From a checkpoint of a small mixture-of-experts model trained on Wikipedia: 128 GELU neurons an expert, a shared expert of 256 neurons.
Below are experts of layer 2 (counted from 0) of a mixture-of-experts language model. Rows are named router (the router's row for the expert), up (a neuron's input weights, with its number) and show model dimensions 0-191. Each number is 500 + 25 x the weight over its row's rms, rounded and kept within 0 to 999. Numbers have three digits each.
After each expert's rows: "comes after" lists some tokens at least twice as common just before its tokens as in all text. This comes from a sample of Wikipedia text that the model never trained on. Tokens count by the router's weight.

# expert 25
router:477536562529492452515560515545476515497522521527514516530501495497474501532489524509512534502518517510503483529444525512505496482495513491522496521513550502489501469489495484460492532496497519476514492511493503455474486508484506477478510512533482445506500517492474473483530506500443488496497499502524483548500504518437522540518504486484468495497504522517488481491498496490505574491516504521500515512515494509506471500509463450476523510464502481504513471502491539472519548434505480500518495489525490483503514478462521477464539481527470424481518566516493450446500512473502469512
up0:510492514507521509465497500458515472541503489503497506491531459495515456540487474498512511485521487538527485523574522500488532534529497509509475509498490517488496552515495490537483526471501522506493468474518479531489468504499547481464466492548510478507452510534513519519504449504512444508465524442513462506510500476474576522505471489493455487486475545497515537516526540482491499488518514481535528503492500541521499524521500462514495504491494476510474535493487484533509455455476508495499511524495495477512472538491530487463510493517470466444456538477482506475513474468493473503
up1:440467530463479520528499502542506528453467496524506484474474521525450477497449480511466520488516458490521482530489511506471525510488532498464504514503475513490499503485503465499531549487508540531448544511439481512484484504550504502497513529496444475487528516493504459483505509489532481527504466485507501489507491541468477471536509517527520518481511486497518460467534510487461516516544517470503503487517537507467484505535505509526480540484498462520547516508480512500499468482490494518520426554510514504498529475514535517558509502508466486486468501514507501520521474471500477495
up2:440490526532507504512523505533565508488501473426466471473524519503508481512516530525465496551518540523489531503479485476505451507491500486510540529520481508504512476517502526490509524522534533527462453484497510470477464516466516515525484559506505562539464486507498483505488505519485505461489563519462489537529537539500494477499515523505442510523507501510508493522498521482496498447499503479485487493480481500513489488499515491464467529497463531488501517483458542503508460503490497496480509514489458466534474477477486452493503508508511490514505490531448499531481520524491476460
up3:469524454486524504482494500510481472492493489517498526517537508501485516486491525522512526520478491503526512494505473487536526493518489502477509467473488488523490492502527465502519501522516542510489446499511448516513529484540507474509488458605504474439507516526470493522498509488483539495517503430496499477450505481518471513472509562494466500516498503489476528478467486522503542504466483544493557498416505500543501491481506470479507527521497505560507464483523493489512511454485484474508481494521545543508505513487492507508471529532512482508478468492510515466523488502491507528
up4:475517537443494500487552508508484467478492496533499511521517483517476515478521466546502482507472482490504450539475530500540506513477501484515446523468502525480551516505527529516467501538515471505495478493448460463525432497483512496463460485489533506540555455471515500521507514554464501532490504526500479557504509483477521507482503518499469496527519464508479485499454509476501521507531483493510531524510502455469477513511524484478468517521532502546470501501490473509512484503488451482495495521536524536544525496484508522467469482470539478521474522527492493492516507478500526493
up5:479478523492480480516505524529491503532475516506514488506488494479488462517502501500497445459504460496501441528469500497514496506486546486481513523497508513502498480498510461518469490504510526486448480474552530526511511503472470516508511490505498503511486448511502522518479519475444529516519493523549446527513491490491539514522466527474511503530479463532472539520486491528471498542482477489503492501514484481538495515508468485504531491465504542582516502471483551496556521515516502568480489489510481528478501449505494497446509492525476488487501493453496459477484495485554547510
up6:517512474476518519494491462475480526542496456462446506463543501536492483515509507496547491494486524495487475457496507508522484488536515518531490448530512471493510482494467502479505529493512488448528514511523489490448537465513490526537484468569472547491462478498509513488460517476511524525504492532517518522467471529481464486479500491505516507512432479524502543501533508502532474531539480534536531497505521471489530488462496483468494490462477512525521493501475518479529501501494520513518489488486520505528513544523480442508461539485550510497530511489485536473504454494489517507
up7:431487527493460535501498517554486485500460486497506513510483491523497461481488574496453507500508500580504507521506513448494436496499546510457521531523508503483506545547456537531513514469471493428516476484511518485538488493537534505514497526483497513492475519509524505516482512476486523482539531461491542510525472509506505502503498489489484527480510486500489552535524479490489512490534491506498513507463525533490499496523491492461492526500488496484470488474495529489490549483480469518488501495471496501477464460490488489508518461525484499507469510500460494540528455527486537488
comes after: ",", "F", " F", "s", "E", " To"

# expert 24
router:450516552509527487505509567553472467517518478475527523516489500509456519515471491505552531525498489491443485502499516499501526482501516487529478508520512455471506456517485505480464494528479513502538466492489493493487479496485514501519496485532496444511499542509524499489485460448455489536558457521497478521514550520502515518545453511494489491500490499508553485452511520489497524482518495532494527494481495515514457523497488495512477551529498484468530490489499500492498504522496495486481531548506486502453497484416477490471511500504498489497518522497546489481472517500475517554
up0:521502479478507520486513528534533521530463463436495509508537488545541494515456516477539536492500513453458511522488492479483458548502515529519490503483473480459546529495477506514472509515507513491508487521445536548521460538538491479516527467533473481506464464513479481483514507514487534500516498481504501519447501520490503519524538482532480495478488468550466505502481486527499472545489465528500549510491482469484458452510486517470520524492494472508542515475500500508508501497525491498542494513517465504492485510464528529554484495472504487479447511477505529510523478503518478472
up1:551513552524547458495499448505510448543504514509466486502523530492495531503497458497536458497476520545484491489485499517494519523516496495509468542509451462518490501490537492533502440530515516422463493489457516494485498540489514480545493543526462487489517527501515494517501472503515500476502508502526501534541518555511484495501474492483498490493498470494509504504472484461477480495478483536503532501520491493511499433485496503499460508507491502456510485477524506482495527517479493494470488539478476502491479526501467471482484510475517484486495581500526539478551527509517535495
up2:471485506502499537487498541552518500485526514493501514533449522549529522505461493477509551478514463481459544518517523525497523493478488493485498527490511486457512505503499498499550534473512528537542495500497548496483489485522488494478493471528500513477533484504502481489481475470466447522510450536492453499532477464515491549560494485493529462531530542492500530487504457519479491500497505516472496506526517551462516490531483532484506514489545482491478494530478507426461462544488481496539519478479498484473482485474529494491468476515489490512495488483514485501512535453484510511
up3:497485474470494548493516543435491454506489523507509514460514476492507553503499528479487455529538479547479480472518435526544478472535511485511490502520549520499469423499527495462495519503499486509491481517532501502526476513527528503485521521491484483531483535489507580494504465479503444493528495533469517511494485487526523494496465493468483526492513497525522488493494514489464535497514489472507515499516538516538454502477527494479495530514481493488491500492520500514483482460486521559469510492530460540514510497534505461512501493495480487527480476500512470518503473446461483503
up4:470534506481479489485481494498506477511523535466492517534489520508467488514502507468537487534524482514498488495480501555467522478537502491503494493532483493498474463511487491488456509501509515499494482465492484499498527525482585483483477557468537501476480512465499520515446511511486499504522519497463543509505502496464538498512508482529493514526516470543497490481516519524473496502503494491489574483503517476510489496506495523515478475496515471518543525530494518515486440430521529464492533499481512543551526520484516490469475564518451448492469469538491488479516515509444498497
up5:513507489513491498458483464481525513488463486503505510488560457523541478526531495507512487542483503491516509479517454550491484495485492468517524520513530544486525497509482489515482465532466485534508482477524515519465454512484526489530511516516480495500489545519525505473480470517459488496482447481529477473498481559538498480513496522465553485535503538504496498518514508484484515553499465493520473511472542482510471524499509455470520494495498477541520550528491477522472501494465523484497506474482449475547536450482486500515501445484504510503532485552509477529502534510503469468
up6:501462529515518493437554516512484462472487469480541523490516497502464498499466494524502526484473507512486476492450542526537491500512527490483510490465515475520473468513535486518507491517526476504552468481534549537499527490518493470488495503489534544496460534497480495465465449509492528527482481541466509500518508493503496482444496550500470560503536510499530502508510478503520490437465470523540529490520516490530492493456507544441472532495507475499514485511450478487491507501525527517498507493543483503485487482533495515517487489484511478533472500527475507520498454502514511536
up7:514482484475474484504492539449491481449478491488497537524467524443475486499492506473513515510459504511470524460492538584510503497503517523495490500516522506467520486482558458491517475481470485516520507481504543484450492555541527473530504495500515518522550490479533492491491497458519518451465514507497512482503509491475469508507541491560527501484503465469498488543465511489465529506456468521475483468482487517522480485517505494508476500552468537506540487516472512494534498498506473507500504508522486509531501517507501477519512436484534518558469529479519509504507514518476490514
comes after: " |", ")", "|", "-", "=", " information"

# expert 37
router:475527541523501447501524530507482492478493499451547537523530498497483539526481531505539521514457499549504490576496505533487495519498502508508503492527537486510493458494488492475500504514484506484517480504508546427482502524498511476490465517511463473521472529499479493508482522510426482512533481477526498512505493499467493509530518505460495494560523514508495508465519431505501549491500525511495527492535499471484485493546469487455456547484494531513493460523492518482516447499519509512467482472506492481502497483482509464485531491479473463474489533483505463487506475471503490532
up0:492480499525479488515487497471489511500465474503553528476531506485535492476513537519491470516491520471535496454504482489489542452458477514572532537468525493491493451526509460542527518529474501495497494495530516519505505527477502472457524446497499495531468528476482505542527495500523548482464535472536506481557484533479470528459462510488475538502493523544466467484485484519528486477547523471502517509497530471477510487486506464498497507498492502513476474464489482482502523501535470483480515460488483530498528515489477520501563492523504504484516525499487523504544504467523486529
up1:490542547506447539511534506453486505501493522515496518513508485469511483548483481523507516537538455512496480502474487498481515477465494458521501468494521523521547507498471537509505437537516497503551478477467509514519469493462503499499495480491480468510495484510468509514539498498484485490486526498538477448524498516471480510488482514483484532492473484511472495543500523527522460552487554510542496480552521486434508518518492530489557501479523482473472504500485550506505505499477512503487498490482509496539494484468487478503541470448482483543538524472481459518499515481457516508
up2:535540471506511476499520440574469504525462483488475507535465489500481488481469496507524466480503503495542506467506480493492481523522521501505473486513484511506491485549509492510490483534536517494531498478532520503481506505580500495488519497503518531513482429520504496482500486516502504458518516542494551488500524482512480466505487502499481469502477467475485501544509511530524502510485466509487522522500527454442510503512527488514523483506503499538469494571468502519524469491507516506494483500474476529486517527533477512505503488487475473441537466483538564516520457507457488459
up3:457458459524503469498490549537519519539497520519439499483520544466452511462546518500509503491483515519475515508535548542508491507514474512496523497530489475475483489493433489475460457502519530520520478467502497538504486522513481503557517509452507523492480505472498470514517521499473520524491515490488491472516519500492493499543501482479487511482508524486487495524501508513499486526518512514522512480500521507541464480517499506493501526465507527500503515473546497519499529497497485470467490511454507539527479455510462514522481417486483542498523536462483453522540462469465477492
up4:487516493496516513518475487543479492523519469541529484455496553519506520526512502452490505475505491496501444533482535527499476507513486481448507469442461482538476507494502503475554502480495506480505491518500505504500468513498512492511471476489526479486515487507544498551510488488477434550521530513551491497489518507500507505504491573487512520472498493500515486481534483516469485537557464487531510521490502497462494508540508507486477508485500436494434491469480473527531499501446520553477472541478502518520487507496521501531482516457501499524489508490496512493489503472444532511
up5:474499483502504455499500537479505474510538516497490513542475536486488503494461453497515524535499501506495455462514515526469492486494475464519504485500509485471475493497510467484490479506473522490490492529473514504478514523508533545516500535485459507475491487483463500495503476552476474471518483534484537509506526475465486517513548495515492492462495507495510469523500503515557511500510550567530529492531525512489438500460460495472507530540550502545514457518491452528511489494482489496472522495530462512493480567521521460526511501459499478481522544486524449499535482477504530507
up6:499464534488495521477489496471473521502543498517549498540461550518445511529484531454478533523514460574492495498520477477502469514539522455504483479520519521529487447469496486505469497540497499471499510503443494458493455515521491479497451535470513469505545506483504499489465511524523508491534494508480508520515516464516507462523469477511490484528487454479545491518507482521492533517478482540529518519510523478512543531484506542470486506521466514468519463487507507498500487499515501496521491490482489517488467528542536511480502479457486484479529526482467524514516472518464467493
up7:465498469507492486480517540546474441527476513529531490519537475489505533527487532503520468502517494489534501581476526508531543482485466484460486552508462497545522512469491505516468508505481516471508508524540498526497472506527508492469449481526539528504462488505516479483459489542453505525477484479540544515504531515479468503498491471512454477472496491474564473490505516505519511470506524519520487537552481442475474492498491522496495492504499473461479486507532502496526516523488538516493507511498508505478508510486529479526487478460509498498472517495501483504498493487512447443
comes after: ",", "s", "\"", "y", "es", "er"

# expert 39
router:497506562530497508540515492504495508504476494478533515539580497534452521469451504491536517520495494522474446507510490538525491502418509472498439504505510463515527452483462494458480493501532540475477471453475515503468482523473502491516528491497500469506495490534470516462519489496509503513506495501513500504523510543479540499510486525479495521519416508492527513494500476514552530512517495528494536506543522460496495514542480487479468506483464514472505492511500488504516509479479497456500556506498498478492533483508479481508511510455493497497508485493532512489452489513499528499
up0:485457469499476513504467504549492532481456482474515496511551563499543525462480488520544502544524501460494487511485482503524457495486461487501531507493469497531535505552520465522496516507456539510477469497437505463479509518462495503544497499493521491524475541528528497524537533480509511503521512484513507494504486520477512492523496465503497476488462510477448450516538542470513542482498463498515442508507513496471485477494521510485546538501523485476516477479485494492520485516480504499494515501483466494521478454532532496509515507554479520503455516521510503466498526511528480464
up1:494509541507510522583509483469466483494501514511567514556510524505526511488489476519539506485474503502466457535512494506472492474451532472517505466503460437493515459478473494514540472509497474442489527451511543536510517535515498526492508499509491494490517506495491524471526489496515498461507556508531538469509489483493525501533505538501453538496461510526501516474512471478455509487506525486486505472516505463517490497483470512531494505502516542509461525525498476478518520492460518498449513529502478489512490497492522496508476541483532525482535521466461476526486470493499535492
up2:489495520523501536520491498473496492489485498477509506507496503516461477507466510479539483469534480487457466474524525528488538477508478522537497526484521504511468469497484511521484487499436502430488514504520501488497497497480441475486477470479461489523480518520488484496544510459515521515489505537466520483537478523520481492512509525508506515511460544535525544486466465500529498558519510501460496459505473525474530479488512541473477507501477488503497500507538533468502528522482524464474512484516492484480530451522512488471513512476547503503524500492493525559565469533475504571
up3:499491527473467455549486484481496482524527495496495496504485475522455453512485478488554528477517497471481534492506569494506452530472526481490526485505525500509485507483463501514485512489509532545468491499461521480534511513533505450476451480524521470510449506567518525525482443475532526519518478533548542493474465479483517500465473549533490526517508471494515497492496476509534480503477554489491483495514479493489513518501458546479500479500498514535495533495495522519501472498491549507513516521529536442503480509514507490487480490507473471501497507489522510468508517460530495471
up4:483496491550495478530537521460501499456535527516514501513467443489463514504492501539493507509504501500495474491499458460537473475453485512562504440488528549537477488498470508482491461522494526512511449469511478478498500521477489511477512485465500511509467479522491524447525535491511524518492485476481473518507544477496465510504472465471479497478502488529490495481485527528532554566504466505475522475538525505509501517498477512494522474470503486497468483510536489484485537499481517530525497477470510505504523496524516483541543499522527456497501522582504496499514498467477510526
up5:517509488466531518503485502515516485447456522515476460490508529527479519515517532474471506548513510511508422503514499526530488479494487505521500500459535493478513523455451480503479526520502501491537478485559482477525503511499535424512512481497509537488505476506500486478521473500532490485511485505504476494487489494502492499484507500468516484488544555515473548479536514465507485517484464518518526566504482506536524474493521454492485456463496477511479497491496508550521485549497509496497480489552506491491519493519559523524546458446492497479518483529512511459504500472511473488
up6:523474508513479467532518516532510478524490498487521534486545511500500522457539511545518505551542514515466500509490510517493484475444534483503515490483519515452528490526455538489487509439448477498496544487517492524510491540492489520493533463520498492465522496473503478476498501468501503509519532550518522446499520527527556490477462508455547503493530480505518477499510486487467477459498495471479517518513500509495462495506503514515467528494463511494489519486476500496525511496506502484512490502518476508517501509540494493570468490540496465483452458522501434464537511463538506506
up7:485553503561513479493566564466477494495468488477431478498517485501547488515456493449520522511452480527478555484495525574509504548504482478505493503499461517526509500532550485494506528508517528543467477485504515485494488547443495514501519509477537521487479498526517495528509507495522505509558520484491470493527452497461516535481520481492500483521459468497472469462521471533505505495489490523491479489503548498490493472498471485507469491469508507522512521490461488472523500495518507502492554509501469492477484489480500527473474496512495493514492500502504497495527515460481471504
comes after: "–", ",", " (", " |", ":", "-"

# expert 35
router:497525501523488486518496511542534501489514481510491508530557535471436473506502533534508495553498479541451508510486471526519471497480532462509467515482540436464505478498481446508499579510513533528553520458510506491450491498479536493521518484487477482507502520512490500500478488456508502469503527491518505489523508498499514540511512516530456498546502530506480526544513431487528549509505475473503512495489526523511490517494494474457486521485508484512554495491489460485509509524477481496505486509488458535506486515483497502516523458486461472476469490504482500511462464486518499475
up0:476493519498530512531500507472538520522509493506508532474527544494452469472523513546549571458490492483542521481495513494476518526494490487489537478522477509433480493515476522512490507513505487529487502484486458496536515458445540510486448481473508511467540496478533510497467468474506494483468516515477483513442510513499496479529506512477506493488516531486550474509498488507444518470553484512531511478473511522457515489504550481502507505479487484491485514502521525493500530483508481497513517482545525494473520495527510504508513515463500431540530502502517508478475515485439541476
up1:492525529453523485531512518505484503470518496456483476531528525500499506536512528498470484553472489503477512488454489536482458483523519511497492524503479480498540483546482472508450538544509529507546528513543514515503490487520511506480489533520465495471506493512471503509481501513522509487520517515501492492540499514454493509506568509475512496491445489480544491492524501502479511506468518457490510508505502504506470473459459530454491509493519456511527430496495512494458469499451510494513488432469498505473512507485485476500476493516525489478542527507496520496516486550587506490
up2:496513515506479517491501508489525470504506502500518516528515550457490516508478518489506496517564495545475487473517542497512476542437489476497487497520503440495530462462448470508492464511518549534496493470484516535460490471522501495443506523507541446512524505537512536537481503509509497507446524519503460508515470518518503528496516538509472546561500501518485503476502488462498498464505456479532474464521517532480520472491476523495481505441472498471502512490520498482508507496504497495448490497554459489518505528496486542505453514495487537459504472500497475500481514501489503504
up3:535518489530497507545478504486520483488487489479500516501550512492487501503511533526511518538513503521506495503531544495509545512495480512445502503490490492484530472477514471494528529533501478508465469466461487473429498486501550508524519521487470454516486485519541456452472470439527513471514505527470465474507498546464462483489515504543470546491522520499522512518504509466521499467497525502521500517464555519508520540498510490532447552503526495441507478487517482494488467489497504475506472511495525514488470517510507503521450482504463462500482510512556523517509519470480496498
up4:544496516525506497541493537518520513450500491505511549471498474544524555500467505471490544567480474536544449525477483479490490522491507464489495489516468474481480522492465513517501498495504525522511483480500496497514498468495522499479542492454484484523520484514548518499491486492483490508556463518476516495463504469477494440529522534543473514541521499514495484497481478472517531490493450477484489506506484524493492520468515477540495482495501496544500508478475449497539503488478505529494482511472492469527482491476532456474532536477477496526565462528486506510464542481519496476
up5:485538489463520529532541511526477468483537500487468511572488474518456516466496511530543492489471503534461516525516473538487514459512481515486478518485510506518494494502509469473464546544474493479493480509558533516457505515501534517543520495511547503437499507491475492508472488520483508453519506510471514553513479473456520567519483453463484495483507531476459522502492522472489532515460505514508514473498520547502507474478493502476494508491507508475520490508489520520505501470540503469492490536452483510531516502492504516452519489535521487508482473517529477500462513512478528487
up6:483531520515521495497465499523520516481473445430482469489473525528484494509518530461448491494505503498499455534521492465500473494507530476498456479495465509505556550528487502466469537486515521506462486516550538488461468470559544469523493473488507478484499479524496502516519547476477487472483547492535528511499493490466526531482471490510507528558521513506490490457497491517517486517467499499505525507486513472551484543467504460483509473531485497479512505559533499507504516499483492515490512473538475501501479517499511570508546494501467510505506502480482493492503491495505506540
up7:495542524531515517508465502503493465502500508457523530517526489427480503521533520502519497552480512477486513519495493536524459484492497485487525501542521473469511469527510521519442469496525514438513488474523443484470496533528519482533499500517497494505499465489471505513495534515524501460498527490515508511542496497515500463532495540481475515479488484554521526494493510511503521476511505520477463477480500559490480486472492507495494461554512503506587505486494467535528534501501455487488509484516485480513497519465492487508469479489526494474489476457502508480472482567445485488
comes after: " the", " National", " World", " South", " United", " High"

# expert 57
router:496521497516458493505510545494495513494512531476512539536509512500475503491481508518534561521456500495479475483513508519553474488502511484498495508543534506457505475519489471504476523494545493485530488487530518464518500509525497492497464505524486493499432521493561518492493474450496480545495484506536499520512503487493513491462499515500476497531519542481501536504567451492540485498503475531465504514539505500510500523519517519508522482505488540489492458495462510502502516475549499502468496511559506510478494439478474455485537491464475481495493513441477481518451498550462489539
up0:496554497494476491495506491529528530482508500520465504533539471498531523520506455519525503483517490527514523469475497536526488515540487454542453484513538491514487540469508537502510475475523503543461488490512475490465482507494511489488483498545491481497468496511539480506495508470460508522475544553515475550528465459496489505449509519435483519440484511478509482473491478517501489511505498485496521488520516508518516471511453493542524491473510497453493499487493501513483542504530469473491549517532533497463505519454492512518493451486510494455460504515558530507505498485469470502
up1:484478459498516518529472495537528492514491499530500487465498528455510462490469502470528490505477522495528500442504516480449523492519516470482512531502476485512528477478486508483492491525463487460460480492493492494508555497512486556526533494498570481500499520517508472522505545508477530485522485543481497518510512499443500492501541475446485491518512515486449530520485434497531523507489545512465534548510527495518478514525502488481486529501512536486464467478475512502480489492504514488500521527473507519483457478497509540477561542500537504502523463478553483499517484461490482514
up2:519499481515491519448503546535493488479484478520502467460540477510471480469476521494461525516489461504478506510521465489525513507511513495501506486563523539495503491487502511480476540512483479546475485501500537479470472491468509442535481521530455505501506546460506488487478501457487481538524468528549527461486483503484537526481506508503502514509480546515528558501500473518503461514483485516495544496503504482452477480479545512504487483458470524510522448510502562497532525486494506481509501494536537512512467470513507498483521481546501536508462460484495515510479524527541504530
up3:519525505446505484537486530473489555465549487490459467524471507468526506477521464520484507521459454497501493523510473504532506509514500456516467522508488517524506473475527501528463490531476503446481528543522482498502480437494466491460513485551466501508454501526515454489505495492511526493532502493539485486515539460516453484522508494513493503469460535517522482471515537508493495508516487497467481520501510488545492477487468489504496525529472489519503516497539529500526483470484494468484499538557522477455514503475497454520503479481507511490550531515521535551499530498507485520
up4:486519542470548428531474493539546530521567508524469481548476504527521480510479529497487502527447506515445501489502472516469509484503558529539535484523493507496552495492515479510457497539490527525504491504494477521499475504518491518463509494487497484559473489476509520523490493477502479486447493463458522501535470514510518511471465515511495492539523465509494488493502481479493488501508508472485510452502510503471524515513505556504509533509507482537515486480513503477486520516519506494498506508514464474510550471478472519490512506509526442544516459488466486480485460471513457513
up5:500526505494511493478493485518517488510471518518534497497481543478419513536537506479485558489514487531532503550504523492509471475459504518488457487508486478468520526498462498448535535539504486478515526469495490500503474497533464506494521530529481490465473520460494467501438522509508512511533540502494498501510441492490509499524494500546481498535488521491537482477526525517514500494509548510424493495568493473515496511457513496466536489513514497490479474460520466516523526495499461524514502446504499510504504439490450508496524479499500536495490521534509511512482508526485505511
up6:534572492544521554498479526538514496511506508455495515455487529527506493499475501543519523464507535498544460444496491549494505507515438477461495493493504498493482542516460521454529478474545511534516502475507479484474481471463478493518487512530488501539521473484487449476523510500480476489542475509479506514511524525487487466485469488515495502508502493487514498509509490494519460474508493483494561488545479527505497523506466516464504507505521486520460460490534490491482475495529492517543508519463479507536507506518477439526533550509485506517491509480528521506466489484464516461
up7:518490556473468483487520482502528479521505515482482527480554507465474511516502503522513504531474489494521498479522495490481477479493516500495503493518537485479483477483530524515456482476517523539502473477539457510484525487550496530447495455546527505478482507454534494502473512471475428492478501481501552517517521548482542476503468477520460512504477517484524460494481502510504536486483484454466483533468486549502509498523545524518521548548496544524528504480493502478492495469501486489438516529521522485461515459444527484509491524526504481486494518511499515504529517504496487487
comes after: " of", " in", " to", " at", " for", " from"

# expert 50
router:493524499510474430537487511512497490455471505466512495507513501488453523490441563504505502533507493490504487536505529530549483490503495497522493502513548512449506492524507478508520512537524492484503473484499523443515514537535508471491477495520507484503466534506542470503527463436507490508505484529556507493497533510486517492545491527500476495533483513505490502511566481482520488499519485518508498488533520469508496512502512506512478510493495511507507478493503502483529516413534539508463537496503428543501500483482490470513503499488497438456485546463494494527487502476464492505
up0:496500513500515489499549480500488504462475538518466510516484533465543493543501500527494494453519499507481479514462502520486451502550491461486478510515470520494506525454539512502488512507489510479498492487546491505483463512530508461481512559491516497469509499501510501510427511548455507549473536521519503495555497496490504514517471509516479494467452493497520467528462508545509496489524483528485497465517517499467464503509528501520479489515490510444554479500499508572494538503530487517457470485496494502481500513505469497508508508492495483483496490428550524524470502476502485553
up1:504530528521471511503505531509469513494521506497474486521565485495482538491518469493520507532549514453493553497478488570515522527486486531501503518450540487480512487479490524483514485525466486571505471496451518508500485479443502452519499491488500503466512489478519499464493509469514479529520461524536482519496517486535483498509494515483472499506465541508483519536517486453441533523468520500512488475519509499508540478505523492512497500528467491505531493553537468463470527481546484499456475478464491467509521538491479486512477462510501527473485507539509487480483527520485522486
up2:534523504476484484491503484489496499488518529490508514495535490541483494519493509534549499514505531472474487476511505512510516471518531533508550546541500521500455503509481510471485514512499545526477485467490550508543554520481517503490508464482519511450455498434480474468481485510518563474491510514475492474455514494466479488544483501465467496534527516525471529523499503497497501507523469521477567528544518474509506507494517505464527478524499473533512488492490486433475470465527484463485517487478487511510497529475511477470484501518524500447465505468539503466489536484469501506
up3:482513496523505500531531487471508501455527504449509505525500489498504531499502511475517532547522506520463540477489529489489471491520494520490479478489482494507451508497512500525502494494527482480508492541511472478514500497495550483524483508509495469545521551514511486471464522507499503520523554482547520506530512538520512521459490460522466496540477472542493491480511469454501507506473506482490509494513508508526527504518511558474517533461491485517471469533461486537481502495470524521483505497539512513461493516476504421470453518466482569524495437475468477505469489468480527479
up4:465538511501504494510467481487543471453520459479489534530464522509556495541528508504518512546514471532458500488524504493516517495490463479518485492533531503443539502496506478510469531520529474492509504516480474557518436467488519478491495506472499499498474479520478531513475454459454525510494497511533468485557464483498500510512511506478508530519444467519485531488508463463522491505453538547540474501512496524498518474482469505494509528533534481493544508532527475505536508487469528489489486478465510501475492476490493479523462469514493508507484502458509531530496502512518481523
up5:462528544532504495474476449473489509531511503512509466535463471518515517465448528542476551494515501516496500500502490489475526490494504488533468488529542522495539488491478465457459464492504490518527526515530414508524506523519516520508478477502507470514477505492476528524468493477491516485493512538456542519480520523517538480530457530478524473491520494495509462471496535501487540501514489521537489484511468522503488522493493516507517451522502505496538529491522522478523495441546481478477524507514477515470521502506504506497517546450515532506523502477506462451499469465476530485
up6:508523446451540480485501521512456512513430511525544497551483490528526476518517520530512494542501492500483495504503460515464453497516505540499505494495510528452506516493518516541512521535489480489485511484471513460495448472501509504484490510513512512498470561525524521492526521485507492453490483508495495542501483547485532472496556509496467498499467503523529480476554495471484486500518453496501439494509489464509525496502474499469485510526466476543542496498522462518500485447548503495525513495527512498538489480496467526487481500518500505490516530442540516480494470518470510515
up7:497486530490532510479498536515480503529508499531501483516468478511519531493476481476470467485509466532487488464553509476527551530490510473528539485515518479537478483534458488504492483544509506512505503513547473490562508518534485476506528517495535486529491521482507487499479484489516457528484486487480517484504506513486511477537493494498487451534543436504500484532535432517513511541451491495505452518504514494490500526510525470509504481502504467472464508539442510493531483499483469509512471513531517546475547456499472533496493473444505531522500488500501460529499458485480477473
comes after: " of", " in", " to", " for", ".", " on"

# expert 23
router:504548528515505488526486528465498528476543511521469501527533538487489500478479510502511523511516490512474465493469518516492500514496527441504507498519536485465477464487508459502524545544537527485530523466548481494468549501480525498503507518504445476493514516497496469466549496472494482490517530497491517491489547567500539528509485519532467492492437517529500505469513484488486502507484432540491510493471523514520480525479480507481448512471485460451509469481539510525527506476542485478481506526529490530483515495490493479496485503489496509457511483512529494468449480520479467479
up0:463512550450462500539517509513498477512530504534510518518497499490480495470522485457530503510517453502510525500552466511481496500499511526492454485516511509482517499502537472531508494461487502547484530515517498483508480530512515477530491553487526512479512533484494451502518516480493508480525560497479496502499485491489514506498480539498444478496501524542502530478505485519509472480476506544508523501463425524482478506496470558496511541481441530471507505503508490517501427501533457531481524509491478519512516500462489466528499491531530493504476498464491524445459495467535479519
up1:472504486544506475468494495488469480458529504459440533486536485492506505509515482541527513529518456510503453510513496518444474509522496521517522509522535563475511528486497511497508532520485457519489511488485467479520468483473475548507482455494490516541540526476518504510483475536519525488482502470548487495529503496498483480499495506484497494512479479476539533490483469518530467516486467506462492522472471498514470511516482550476483521478488511517503499527491527482512532469472509517509508518497465464518535512499475498525463489492477513497517526543568523531554513497414507495
up2:488487500534476538528483496478501497509496502527508443509523476510464489483496504504523512515499472511496450535468513564481455520514496452500488551527473497526506461458506458516511520561466523505459498552502478486483505467489508467483527514481497483494501500467466501532518505512488492469510481523501502520476507515480517542496530502503483500504454511489529448503540494502462489488499479488460551476425508462499517500558465499513488498474494502542519519502498529480546541524460508488483474491509537549496553514510514513510515534528486510457489484526484466496495510544497508498
up3:515502467507511479499521475525539491523519470509485526515530531501501498487503500479520449492475525558474511455475480493511499522500516446509497531501494501496531487492497486493495471515498491427501516497558531501515502517520518467487485497502508505511532484475486503485522466544460522486500528540485529501448515544504512537474473538530521489509508482530515506473488482526516494466477505482496485497508503513488446448525546474553481530552482501453485526498507505487499502507504501464503517486486510509544514490483468470437475516505540452521495446471485524500477476529436549519
up4:506467463491563495524464522510501503485527474502485537530559538498524498522493526470500528543513524515497467497525511474485470498535486495506542487510484509525484500485480501515499474543481464504507477520486457470516523509474539459482510486551508464467488494499509474487555508492498517491513532469494489495505488488471563512527499528516471466527481493472494499518527478491491476458463489499509484496498503512528457508458525528463491487498481489517494502457523568514508503493461534551470529490491480541511541503461523506533543497506452481464553475521510502481479489456471480493
up5:498565538521454495479486514529515484486482497500473527481484552475515508491485528477524521491499499495465476510487522465512510480452467456524511516474501514459516549495515500541530498507504472517512526495538466452517504492486495489516471498547459458518527484458456509512501495472495510503540461516518489473522546514472515492457493497460452455492508536508474555494498536501477527482495499483513509495485493503524515501518450518500487501497532515475507527506524496521481533506535505459451527468504465508527459535511519484530504458483555489524503530518525535529472494459486519504
up6:477518491497525477505508484505557468463486505496510502524466500459489502456488461546509492474506483488506517511478489497502498523488497507522541519516468542520495466479542516508504485502496480467516491472482530491483479480502477474439510498491490510525488512506524515509520525504492480500524505527516557541495495475436515484530504478454475520560502500548492489535555477494483479513500454541503495532503516478473478511474505505469461535572557435464468481469530489498517509561508492501484512479494498495499517525474516497509488472454483512485512484531493508530546493455477494535
up7:536506508491500506485531522471513481511511493470497508509509502486505439478472491498537495511475498526482527466521529489534502497509539501493483503494472514491509501517428507513512478454537522493511506479503510502471538553518501531517503529526485511492478501517476488508440491473464410477520490484544498478511484465502541539488515484533467484522454446513489556485486513482530469514442516503462489507474496524467505486497518533478522488494541486493535527523535485463487504481463514520473531530547534509462509489518524516542477453524519476501516482499545507507510477476480488495
comes after: " the", " a", " The", "The", " A", " an"